{
  "n_layer": 11,
  "d_model": 448,
  "n_experts": 32,
  "experts_per_token": 2,
  "d_expert": 352,
  "d_shared_expert": 384,
  "activation": "squared_relu",
  "moe_layers": [0, 1, 2, 3, 4, 5, 6, 7, 8, 9, 10],
  "router_score": "softmax",
  "normalize_top_k": false,
  "routed_scale": 1.0,
  "balance_loss": 0.00115,
  "balance_bias": true,
  "router_z_loss": 0.0001,
  "init_std_router": 0.0166,
  "lr_router": 0.000354,
  "vocab_size": 32768,
  "norm": "rmsnorm",
  "norm_eps": 1e-06,
  "tie_embeddings": "early",
  "optimizer": "adamw",
  "lr": 0.00086,
  "beta1": 0.9,
  "beta2": 0.95,
  "grad_clip": 1.0,
  "batch_tokens": 131072,
  "seq_len": 1024,
  "train_tokens": 1528000000,
  "steps": 11658,
  "dataset": "wikipedia_en"
}
Below are experts of layer 8 (counted from 0) of a mixture-of-experts language model. Rows are named router (the router's row for the expert), down (a neuron's output weights, with its number) and show model dimensions 320-351. Each number is 128 + 32 x the weight over its row's rms, rounded and kept within 0 to 255. Numbers have three digits each.
After each expert's rows: a language model's description of what the expert responds to. This comes from a sample of Wikipedia text that the model never trained on.

# expert 9
router:110135171177146191145049155155120147092152185175141146161126120178107091080186115131143068063105
down0:138156099049096147081152165138148119086155100170128107097100056114138081099116116100069120089136
down1:125149086132110129069152137127183111203119097137164103151095120150161099133112194151157113144115
down2:188186132179121148135123124103095133117145151119138120135125120165074071139143124148106166111105
down3:126112152135139129134173109178103134135164135155112120138136130242094123105134121145147142145115
down4:170103083107175125033144069115124183136110155089162132081151169092130154096120165108112143121148
down5:109112126114092151185139136114098104102139166124110132129123170104089095113083145172119084088087
down6:121174163110175137123091112156111138092122108169124133085057084101123044063186098139147109160109
down7:125136140119177097114139118119145115116158150169146076133125110159179101111152179153170066181144
down8:113148126183130143196135078150084092164131112126156216163132121164125145209169115138197145132116
down9:134183161127150157155161185102143145134103159120096168160183136117165182100127135127106137125105
It responds to: Determiners and quantifiers after prepositions, such as the, each, other, these, several, both, and direction words like north or northwest.

# expert 31
router:133149159142151125111075115137116125144183106192148149138091174160113106118151109117173095150138
down0:112097126072155159114145146152121168132105238153201101133152100138083147071070139107214097134115
down1:110144131167107094124105124132122160135142073141093125081113102101158169089120148136203143106116
down2:140090165113118147123189104078130140095197108103151089115079137142077118105131134131219147040116
down3:162133087147151137104131150100116113073092134101132121150146135152149129112104131123184096119099
down4:127103097097148092123143064147104198152105177128154120134075068146177149121119163095117075110092
down5:127090086122114084085170168151092173184138155129107139133170115100093100110145138112111086164177
down6:152103113194178117150130111106094086115158167188121211159155045153174172090067144130149078139094
down7:163107134152099102149111117155142137164147097136137136160131111114117152168178124154063154102116
down8:100162096169149144162133132141121110128142163074108116139129116106124088152186107181125122101100
down9:123138110172102134129124189124143150094136148106104127200114130136121123128177126126092157172132
It responds to: Nationality adjectives describing films or people, such as American, Russian, British, and the last two digits of years, as in 20-17.

# expert 23
router:093099144185165162112110129105123132138147173143091130122123095128112075103161095142114103167112
down0:091108119117142127140063115117102119071128150121208147101139141156118183094115093200134129105184
down1:119063088148149182047177155067173186110145140133122138118178114154067139149144093086139175166147
down2:139135074111088156125152119111149140103066148085126143086134106095132149182206128048139138162144
down3:105132098135143139159123069140200122108157184161107137173134165158156150137094160068147094102055
down4:152157067128095151093084140139120121139156097097137138116169157087107121132138060213157183175212
down5:143181134151150151153160158104135109081086149120141098131087180117112085186137161124139100087158
down6:131126051170150114096126097159119143159175146106193083091113145165086198120121096157090122097167
down7:155139111151115140088122109108175119169119190162159132090059081113169139106181180162176172148129
down8:129115171151119138108120173123129142116144125123153142081088140108134163115152196166158153140154
down9:121142156168084126178117126096121124129069204146086152204115160164142121103088141055182072171053
It responds to: Dash bullets and pipe cells opening list or table lines, like player lists and election tables, plus country codes such as ENG, ESP, GER.

# expert 0
router:123121146158104139162096098184097117137170110148132207176135149154101149086150139113087090127168
down0:136128136188144128114093140105143093137141131183179159145116160068135158083090085096098108131176
down1:149136141134114135125170154140104134152129161151087111095127090147086144133084142121115164165067
down2:097125116135103195130141119145179033153160225091112142114118126087050135137121147059138084089120
down3:175160148149159073085124100105095157091099119100132179128166116075051166131137166187087140120117
down4:117126194087117095142058107083141149109178098182107140157113139068134121085211134094149134135130
down5:129137142141131136090124166142147159137162091116146079105110112146145114142110120128156156083121
down6:063083095130094175118101138127161060147148095141110178119112132014133095163118118152113104147114
down7:111128087166160197139102153132103091185184154125065165137153132073153104116089137129105102122138
down8:149132084157175123146100160166077123146121065192086171115183130112147155160151170128135101099146
down9:132116059118160082107157195188146134117129131168117182093125159118114154140187108036114142125109
It responds to: Digit tokens inside coordinates, league tables, percentages and ages, e.g. 54 in goal columns, 37 after a decimal point, aged 95.

# expert 4
router:092146146176175172123125110117079140136136152136093145142147127117097109079166110126145111116126
down0:111120163116108115159147145113149081171175153112166070102111086104156060132149140111108126172097
down1:127118131154150188097101140154114172162142181133105143141102171069122094154131124136091100138133
down2:101181198127146095136043092081144114120146116170099199087133125135133111131144113116161130096168
down3:154139095102145052081119124088061137188140037117131119124144094075097144087114134138143131105131
down4:165150178122082072112128102161130177108177159128153184190080127118088178105098125064118089111108
down5:130089151082128169146240140150062163098172192129121070081108125116121112146182140095095122145120
down6:163146103113097163077154120115108139167057128135112096200100104161078115130147156121161172161117
down7:112121103110097086126140134100141101121174071136051109134115114190159119102102152124091107073090
down8:100135161151159153104183125090124135131130107139131116147100115157125155136138137105116109102155
down9:102101169135169150089161151117110157125114130139101151104120151188128102184162096135155128158141
It responds to: Pipe characters and dashes that separate cells or begin rows in Markdown tables of sports results, election returns and statistics.

# expert 12
router:115149126140174169133073118149131141102181152134144141172097153113095077110186114140145149159151
down0:160114172129147154106153134118083123150131212146151136154135134087126133192125199133149131117102
down1:100134100148142178119122105156102112111112097107126103151214211080138124103142090130133098147133
down2:161146100149015080107084129122124178161164151116206160112126135126150154126183081113197064152116
down3:058128156161152127093118168135169110110132134137050134120143182072130158092092145100099113106109
down4:126107108049186103110091135109120063136142144072106129098076116163130166079222120140093126107155
down5:151093138153083173137164108137170065146190176114094115135120145130123095101151101156099115125153
down6:143100156158124166168097105145076146155088177147031131135125190111081175146147106161106162148122
down7:144192104142125094136105170117103135092146138124111178146101147136144128081113147134149108070121
down8:135157157181078074102100140123198175096175158131163151172118163148182077134094137132150173125050
down9:153174163118084136126124135146117131136170055086164119126092087116060111090180134131084127091168
It responds to: Pipe separators and header words in election, sports and racing tables, such as Party, Team, Pos, No., Votes, MF.